config.yaml
n_layer: 11
d_model: 192
n_experts: 64
experts_per_token: 2
d_expert: 80
d_shared_expert: 64
activation: "swiglu"
moe_layers: [1, 2, 3, 4, 5, 6, 7, 8, 9, 10]
router_score: "softmax"
normalize_top_k: false
routed_scale: 1.0
balance_loss: 0.0115
balance_bias: false
router_bias: true
n_groups: 4
groups_per_token: 3
init_std_router: 0.0139
lr_router: 0.000696
vocab_size: 32768
norm: "rmsnorm"
norm_eps: 1e-05
tie_embeddings: false
optimizer: "muon_variant"
lr: 0.00347
beta1: 0.95
batch_tokens: 131072
seq_len: 256
train_tokens: 486600000
steps: 3713
dataset: "wikipedia_en"
Below are experts of layer 6 (counted from 0) of a mixture-of-experts language model. Rows are named gate (a neuron's input weights, with its number), up (a neuron's input weights, with its number) and show model dimensions 0-191. Each number is 500 + 25 x the weight over its row's rms, rounded and kept within 0 to 999. Numbers have three digits each.
Before each expert's rows: a language model's description of what the expert responds to. This comes from a sample of Wikipedia text that the model never trained on.

# expert 52
What it handles: Abstract nouns after a, the or his, usually followed by of or to, such as way, role, importance, basis, ability, experience.
gate0:491492471485487451497498516524533543505492474499490473469514545533495494487519506502457497472468514502496529492519513483517530466498479493498500473470521488493510489519524494539489477568477482491521460455470522498474491512507528534472475488475490500496504507518499515464487553503512479470500520536452476492532492545503525469492536508509505473538475448467500518460457480424505499491521475500489493487514462500499497473533554495498534503492498508475478480517558473545515480516495527440475471472457527507511490519525525477476513491512448542434501503493505523487507535498516506492
up0:511481505570563504490442509477516462479519494451514521521500505510458533472492461519488459568540526518498510494501456502504486528473539520520519545498467485503468495504503530484524503481513509493493524502561497525517504512508470461511515508501513510533482528480488481491490479502519552518478470505514474500479515495494469515483478516505520577463510519493465484521511514501518497513514532461482493517498534508512486501498452503508534455531462514558528515490460479485520548502507524540517480495497500494486495490454497524508496524478535470547486506508495537516501462475498472541

# expert 61
What it handles: Nouns for installments or units of series, games and publications, such as Season, Game, Round, Volume, edition, often before numbers.
gate0:526495532488539525495461501526476466472493497490473448486539522471516541478519501518504520491491543504517523496494500498505488492492482517468521493502541502512456529507478550525493470490511492508447534491520492487507510511522481496490496519555474511442529509509465514501486512495470506461480528473556549471523482516534542460505529482457517473496517478453503532502483511530468502475522445471492470494470453499499492510498522523484453507453517462493510505490478481476535536491527495505518475466526473489471505507516504563555566526503501479496495519506489471529505506505531488524
up0:452518489508479502471504488471520530485460478502553532516478491496521487508445510476518475485531440474461469493521529473491482516478529462529442512474477494492495474498546502483480527509532517503544449494506501510476500496495511508481537503445539508528490474476484488503512519498513488507514462509452458554497508503465432513511458509540487521490466517555492438506481474486495500483492531522504509488520546504495523495496469510506524527522514537510479464520516534522485471511513526493490496520467545486520492486503505449484460495502490510532514490514458525460494503505472513475

# expert 60
What it handles: Pipes between numbers inside sports results and league tables, such as before goal difference, plus commas and semicolons after words and scores.
gate1:449532482495511476519520492520493516462537507480516491492507478460487493482519445469495499493464499529508493482494491476516464521476496497535483521476490447474517514478515489522503491533526547513523478486499543500539488489486508568516516510512474504508496477536521548479523476494519512479519455517512489474499535492520523515497524518509509505502531470446528476469539503537490474490490452453517527541492469466455529520484499462507507530511477493496486494509524531475485494428537491550485526463515490516496516504523518469533498534499471548529511488488491537553515508529522518552
up1:514508507513506510485503482527520489496473512522467520496503499493527463483532468517500510500484516486528485534518483489504578501520495506482530527489584534461520539524465482485527494464527443481484471544498479512486463520484452516534535481472480486416469480492445486536479471492523518546515525478493485462472570524485503479513537472494539501516524488505489514494512484531504541501481519498501536499480506482547510503503502511550500474495530519485511486488502522486553479469489512521504474492479482502547507455475518518480485505492495475477489493515539519505526485493485473498

# expert 10
What it handles: Geographic and place nouns after the or a, such as area, town, village, District, River, Location, often in settlement and location articles.
gate1:556488506513552514540495494501491495479499514526504514494512495497455477463504484487475522497529463511515448540519503541483530526473567494522533503474516500460510518499507523498515533573468527541526519516509478531501500478496470517478526497462517510498510485478494462492504514507484481524495548504486514444533547513522496514501518523507468537481510500498517513498525498469559466470515474546515460509546533490479525475502515529467470522535479471529528521517463499509488506475507516531488570530495506492491518501440480485503483494503522535504486495533496524479514485555487507499
up1:464540546478514490477461550465527517479505508526527465492513466504484504472476521502523502531459502542479491480474544509510467509505489516492499477519487457561484503502584507486463463474503464481489481483472492451490486527488481493508523505468492500452531498482528513510483499499544539470486488520499478539437479510494505499502522522465531489537502517492463531520463493497499505540500434459488502511473508480485491513548505482518460494487472496497491515521486533501488534476452496516470506448506486514504507451512505501492523518495480483531513507497499496546495537457523480526